Experts of a small language model.
Experts: 192 experts in each of 8 layers, 48 SwiGLU neurons an expert, a softmax router.
Below are experts of layer 6 (counted from 0) of a mixture-of-experts language model. Rows are named router (the router's row for the expert), gate (a neuron's input weights, with its number), up (a neuron's input weights, with its number) and show model dimensions 0-191. Each number is 500 + 50 x the weight over its row's rms, rounded and kept within 0 to 999. Numbers have three digits each.
After each expert's rows: a language model's description of what the expert responds to. This comes from a sample of Wikipedia text that the model never trained on.

# expert 55
router:444516495547450480364505533475587453520474461480486453572505453596526481531550534449527603461527445477536522453583458504485514572556543429529449543583424429476370542459531505495500475545499459538515472421545584539474447461490421445546503449516482531467451455522498469630540465479434534483632428464493465438525419448514470448543466469453477460480573471517501556574546483512481484553575463485438389529466500426538533446456512442527553442490594519450454593523459557475457530460469451533455494501478491387541586498559521558483491559530391458457524436565565478440483473542426415467
gate0:443533429399428519594460455487534448556456531518499418568446537491497537425510448472541595443550581516496570453608446431506605519467465532497471510600483516508533518510523491535464506456521443533547520449510475499512539542533482414495459456427490554528547535553423465568490612510535529536575424503564486557521569472483504422476629504463558420420558551511499530538493511483426547437514563524485491437353473504548531422529478441599524470445512539490514485529510524597477641492519514527500467512563518551561505457500432518522490498514495499567640471499484480532445385481546584516
up0:482540553580512448570469415486501496484468463510511493520422476565549501516469594432532481529524541415482453468474495487534425442471464447535481434543436538476592594479420518491455463493555486486612515583489503512507480430511555464445559328501504489459484516475520501557596495514446454507592558523566538485450378492442448439482507514408524427452590482547541462466458488510563533523332486445544446582485485508574475491511442501467475463606463408538519507473535541446499519520532595469453484500462536386490573524548600403479454545487531507503473473470532492470470530456594554557
What it handles: Plural or collective nouns for people and organisations, often military or government, e.g. members, officers, authorities, Infantry, staff.

# expert 62
router:458551424502500424442546563442503454543432490528492434574481416530530476582555526452506563464547475414546527429532500544488558545523505454501460559501429470450455612459503556449534533491581470566570513436521551544549430400495466519579423451455452582470492434570482482524501495453470544443572494523531559476405465509596441500574473425498472455452584437542459553570518440448478515485540492472479451548493475480595505496469434439577556465438562546473499587554494574418492540457506481530525576447425429490543591490575424580515454523428463496499532407553509493482454432518391479530
gate0:493657494533462564517586446522536520572496500522461498463560425549535457433516588507495493472507512515574445533498566567460485512480502539473562513490500506449406609489476555560555397543511474533490498424470541559557586521507555515513466495569541578502515480613511476503586555443509621480430472487381586551382511528506466428487432462481475487406489489554491473548503467542525491401514530599480512460558393487457425526530487533616429467435503484399486541556491578450552520417505460558557440484481515475529519571515496502516489505541471512445540525538477427542493394492449487426
up0:435316507485433534474372536464425510425519554478499519504542501491477485499513514458517539511473443553432500514422476347606475485513459472557583531538486488520515480553490506470457506545544465491550503535508433501475542586526500483521516480505511424476480477393520527501474490557552446439532524513520452487580450469533534490514583473475492482526475505373568446372499503438462493610418512386524471447395634458536481525532499486406490407518534416639556467476501493568501471549507563493384495544416528527503436458523462512468504506460508396531472485477511494538506561500513522479
What it handles: Line breaks and wiki section headings such as ==Early life, ==Personal, and the word and inside headings like Early life and career.

# expert 12
router:432508429530431474456530506437569410552497461532553486578505423521543492533551590411570608401542469459541505482506464554437511510539580448508461554534404426469439552481590559369544489569497429572556511458570538523481496442514413435546431452485424517461454488579509493530562525512460593453519416495581563528431449479528444423488486437445508445438506447522504575494565494405451456503504428488407491520497461484521535497441421445532514391479528542429460569532453543471461501511489476531542559443472496460566560526522454540505464533477452401494512446535555438410489490535487477512
gate0:516532444473479476519458560530428459515487463499506465543539539539617508571510557476603496511495416467472442451552355469401535554472400463547403479574473596482492514435669466397482565532517509527469531514510532461406493545487532521411505516535484572449454483544542408524509559499541506521499526490600492456557497520580389498552418466542525524515502475575451600438593515435481570486487460517452535550549470468511553442511436585480504503528537515444475485583476517560341557413462499486593557535462487477505501543561515481445503496516507572489517497465505496505519593507494500513
up0:600556372521521449533559495475517552478479421487644445483504549523530517491595499486547594459424479427495441559533415457416491490443487552519443515506521554380533455465534472422449467522473530369497489459470568470461497596520532534431506590522477516520526509495527420587487576526504568534530587396497542604572527579515465538434551478526510578464488533486542532515510512426486542514487579566555513516502432567545495559574438523559427504565474503542430468542515479475483530473492516494572585528512529498544475461460486483542623524473460516477461531385517605516509556469457505438
What it handles: Table pipes right after a city or country in sports results, plus modal and auxiliary verbs such as could, must, can, would.

# expert 7
router:457534472471480447485550582491529456582435516562533455577505471535491423501565537455574507458579409487547540431512502492490520571555523446565434511517445458412452525474540599511573536578538384524499563495487533598492483454527465476598487494483471559512507448569453467593559530456444578430533402521547520449446493452475490486581511441478488489466498463511520591476530466475481432524510432457456468502462493477524504452442518454478536401431576590442420523515445554463511532387418486541495541471481493470529593490560466515430361561479438462415484370551554446484501517514487418532
gate1:527471518482479485531557555469583426435376560469490392514568546459557463494512542530547490555561454516542471515536496506487579463474393503484509486527461440415536468521562571461740516505512488486449559484518557516477532508550507437541595552515561442517452461519501494492584448461459535480551525556537516510442503530482532455546519533574492471566500536461509506480525513494489478564489552561409487573544556445476386459541517527448538479317565561542517465526504495567447521472483534470568529583473495466502448494496437466557462437503425536436476448556402406467506531591508484444
up1:509602543481482530499483538461451468498463526460617504592467488551521605492496454519487424536524564456508492571558564505471541477478528463416480510487498483530470515545524422479565551461628480366529458548547579439535530471566504507484566504450550479459547505446499424574552476519455541521630460431543522486435477465501551476493521638477571459487528550444489444531455535507513543526542569502477469484506559434490505539387453558462527392478491444514431560506507497459546473555571564573417501535436545511474472414504440507494436473436408612453478485487551523501503461389504453637
What it handles: Single digits and symbols inside multi-digit numbers and coordinates, e.g. 18,7|44 attendances, vote totals, 39°54′53″.

# expert 31
router:475492479552497444463523543429507496481481488508526476558510512540503461535587587538514533484555438479542539413589505579476541569525541405474433541560427487422461575382599522416540483520566486546532526506461542580599492411455444514535502446515481561456477444485469471538573504477440548448529430466567542415515459475576497426568474467534425476454546469592502544501574429482485410556526485485471463531438515489520531519395481469473554438448635586450481545532414529524463532496491461567453531485431441474554544531614476552480451534523424449473542439573553430468408487519437463519
gate0:483472405453505560526524537466596509485487448426568504576544479509575460418501513428530510516506568480423537496552434557506538459529489516503420504378524403416578527448508550454456523555536493549481458529590469410490530425527634492493428470479464490512509399533502532406522521518461483468538439538466532529496510442462442537504550473512454516532521540512486512556619572469476488569485446473486527508518540386537576530653514499539412472506498389500417498488486512536550482434539436530519625520523422489478481519570506500511533536425509582390487485586512515449532369481483463487
up0:558547517523537546562551549461542519513502483587609488520397533461569446466484371501532475518550595432608431558555510437488568488552438529567618524399497498507559479557431497517428513570536462494550508425546382502444457559418467460438500456492496602519432478545479493489499500496446514544538561589598506564478454485496474472480475521432536517453516541464408555542430445442426423407469573515473442501517412479501480483436526491502483552474518501491479484522476486486504494519447496548560509483435426528558484550469363479478549538475511565546499518453361433470551535474501536563
What it handles: Abstract nouns after for, of or with and before to or of, e.g. services to, contributions to, evidence, influence.

# expert 1
router:479489467576452404448537559462518473567438477518533477553454447540502451557533548462557524475533434420511492432534485591430505510540528461568441522534420432396433527468560598433523526528585465528495531434547561543592461474501486490518449457461493527471498423510468431527590506500397562439582454546569581465471459444546487422541457423500439467439574499571422595524547482401495466481492481487430512555469491445547502475455505451487539467454563577487471531540440575495479526402493492499518538464404448466542552561523435582426441498405436457443471435528467410465483470506464412511
gate0:539498573445483521474551547538578492563523453612543484510464503440499432521646464543504493523526457502480483594507404510485625480526459555570441558571445473497472497467503513449471466549569549491462435553624537543539365448502484566501456522528496496472446423617587473496572510541554499500559500567486548550596511540531551452487425478460424533496549512536508564611470557452466567439513485527461509541467554473512540447527445493451578496502416623486472480525536541533512446452515578517511535519526373563489514523489566545470551502534478401519465527558461462507474485520497389587
up0:578491486514511433523564481493527384520560485586589465444465521480572487592466444510459504436527510450480478519460418524596538460460465492498430538578473499449515437499480541387473551438519528460510452502582418489581486485433557482489561480437387550477495460467535498424536561575539505535526552588472681431513515549589525506453557491463359552535520518561468508575449545489503480426535472514501529542431497458474534467610387442478458480446482560486553511519510494519541493406547552476433574590469380496494532493535487558529536428446476469465459507458460525511470475541525506530
What it handles: Prepositions of place, time and extent such as in, within, at, over, during, plus field labels like Location: and Country:.

# expert 28
router:478525426506427463454595575463589461566465482519508469584492413558499453584512565488553571380547482426551544457547499554464537495532575467566409539496470448447487548487574524396539553506535472546497531452575526572527487435447482436515401478522453520465455419562458442526495439522511539503546434567532518440480419426544518412540431426413429424481522405563440576593554451461473424493529497463405496500465454485514592476442441426546521506459557556454492513554461538504460515472468456461551547480472462488515527512554480607479427489455468481424520449553520499453432451498492452519
gate0:518479491376503511463535492492481449520497478358556481516563489557466548541567500456509498398565436476540408498530513358562529502541407467544536531527429397489436458505579500487506373474485448483495502442487429516506428551475494521505395548429482498472463418415548463567486491485462467447571469457499514339507570456519473499489534611504496427481474446540491447536555564471528531469477518451493409410517456503498520584483537439523506442545538514521521510555532529522517493482559433529498533515471585488438482449521659543555445422495398443558510458521517537484552464553504511432
up0:484567523523427392497553605433572469531465410510562466465460531509518389467507577486521488571409524545471516548461557554486499484513561500509469460537474547439548504528571567573510494540506492559516507513565545530358526561490502473484466443565451464580491440564581493514543537492430508516517427497508508529486434582411550462480548463515612489538464514542573565479536541452524479471474505551382541555471506456483433472501464516476618432542568435516470523493504467445491532457557519499527516480454491499526542599525491472422617521488396476512392488445529461494649409511495414420
What it handles: Prepositions and verb stems linking an action or role to its object in biographies, such as Fellow of, supported by, join.

# expert 21
router:451510518517495427459515529465529477632508456506467457519510460490537415496489520491569499480554460464554478508554473529485528540581547461533436495499460421458457534444568645466565563518493400627530591445498529546503499488469460494595428423452462503481524445511476443556554551451455524466517418483557480454495438404536474466529459469467456463474498462515457602517550394464504481552536460427376464514480475460539515399398518472504509395455549507477474541513494575514495549472427466547564516528442485462492599539576437544424484546462402491467536351522534442459456507510443417495
gate0:551432469493509557481554553560437456578529517552429510515471556497498548464553460516511535523531456454423517513482397612545562597439607588449559586515495494470456545499507508511570443458550496448443496591522509510523467467498547508498537569549627487491465549456513529449576361523544429462511480587512563504454497474444546417501493610564425505489456460540465505473460533433440477526582513444512627420455496426415507521458445484483464390491498556431532522501477583526471478528582488455526564483480523412521563469606457510406498413449459474516490541530527505438442482488460499537
up0:465468631504573493503443525536431499498513431449460529455537491503616492478472498570471478504488546429501546540509387465566648542449535477543474525456545569526524484414459482506474521457497555490503496494524543541501436388486553418446651510455561497539514429577499566491517491549498433465482524510504571521525641490502564418459447493599527508520484470494471538480391518403499522479596551425438521459435465464529487408446495515463468435540530469511583473524463519524472596539403525458513560470457521420468584537544379537463526463502475456540423491557435535487521471476448460470
What it handles: Numeric tokens in stat tables, like decimal percentages, signed differences and tennis scores, such as .409, +0, 6–4.

# expert 30
router:476579483580491394409592561444506421513512415550507440522565441511483464572555546492542543472508441491539523501518458579527486550529561499507412612522465459475440530426547492486562522505549433562599541413503594538500481454437417442526505437482491546507496435556526437579527560453505546465501455543542539463504486423582469446571488455487495500473505491551505509546560492464492470582539405477480467565516523474534543465449495427582495421505601495462475630495415529506475564477470458587438541497439479442566568520572465600482511558475426475438513449507560454403432515527440435503
gate0:386486426536477580471488406523550613507483452502451485470438364550496450532476548399492606484531554498456495429458370486511496466547528518522492582564495453446448570462493518485588531437449505565529579426475578448547572440405421557503483543537524518386511551530579517429612463475458545476504524422548393503487523528621443429493442502441447469524503482535452518419434486533476537456511481510478424556481459518535519495489451451527472452419463506503466490488434548511440532485495494574504507492412495531580549509440471451533377534502524459471505471545521526502413478483545490483
up0:454439539489498561469457440553484477516507438526573484439534476535560493526521499523368505556485510538492510477401475492480427515478453546470489498671484493468486537507451486509530465463506514510537560466515531437426531529457365488473510527516516485499443476489562512443521571525541523457475453434518465603528554534414399474552528488507446530479532499613531460525445494530476550530508475571482348445504473577528519500544478419436520476537461475505503433505494469521523475579540508437500549521475593639639517495445537543542501582595454454390499507506611456507402514450628554483
What it handles: Plural nouns for groups of people or things, and plural endings, e.g. African Americans, students, communities, invertebrates, trademarks.

# expert 61
router:473510472572381438478587541465564487544431521485501452572451429538491462566537516456568600452550474453555531438496450562483514552550556469544468552512435475473473561468553564449525555497516432604541539486592564538538460464480461444561439456465439520463478410533480482525546489492530550484562420572541558422467410438498489436556520446468453497434525444560491570525554506439420429460507444456421507556482491426484544424429448458534569423493565509461520511509482527432470530480463486586558508450448457412545594569550457580437475536413456453457542458528546458424426430511465470516
gate0:516573443459425552494500435454533488508531441525528442481503514540571460472529593436539550513506494407499521524459453531420523485538556511549440516561565421433476478449513504540417588505524481529512520471507446544563423515598512498529555424595476568471457481518471509464577488495482516526479464467524565470517479442552457455540381482438525398573553448692382477514480499503484430476557590446474479520534420551539527428425512560506554502532562482548481562508440468555518460455502504440459616463494550465466598463554597460480398483479429591506482480481455524506449490536482429569
up0:491380492550537455465504531542438462471476494421464542552470425479480569542492426498468514519521439498528444521516582615472431564564585412504502542439423492553483539500546527549556428470556513445533518519484509546544461430478485543566509495455647542484503591472533452403574549462557517307509526444588513501543522482569522436507527487517420480525497504499478528473497501460508575566475486487425490564523493474480469566518392436483459473412374492609529518571506530538554475478527512469494504454501455514539438493520400548540537502485535421559626458588545522480444474482470530537
What it handles: Mostly to, for and with linking a verb or noun to its object or infinitive, e.g. passion for, kind to, to join.

# expert 2
router:467527468471444445454527500472512434560498461516521443500452467563520447533518486459543579376551501486559518490560460567511542523521522465555467532531448466449472549428570513510566556519595435571616585468518533548493452522512507505566480406474459541460507455525496424522568442477492547457559389501565541431508413418518477481513453464493416464423497470541447576515562451423434462519483437445422523528453461481574528453385454467570535386493562508435448595535457629473476534478435479517535553445431460487574559566548431501476453530499458492486580445595520459476472495549500406516
gate0:529516495480312504533503423430644439464532549459545432477507513522533431456463477461496535491543499524455493549448458423516438470499514461556554501465491502465495441485407496549416444477414552500512579490451593553482466448555497454498508427419477491501543438502513529440408380448568534464538573486413516514460445430473532528497458484485543505375466433548438471519483502513448507538519549536420470443519575423577484573528592436507535442536536494425486477482544571506558483494496519521463435460494490485458539479558483503515437479482553465502630491596585432466561482374515541494
up0:435469547487607543537520461494422547511536469501565547527557411534433518538535492498479485538433473495568503430553583582539623538417505467525498525538496488519508507419519482452520463536566464411527486570534445468598496556504474561489556558557568631444452533506586467470579516518485521521539407496523544536481563596528478479524510474530473471614562633506525554480522555461404497504525539498667548451433462587517543504556520545567455462475557484514470519495470545532516474501486476493441501502587461500617457550454517507494584500517475507524508520413479604450474520618433455500
What it handles: Pipe opening a new table row after a line break, plus biography verbs like born, married, premiered, debuted, graduated.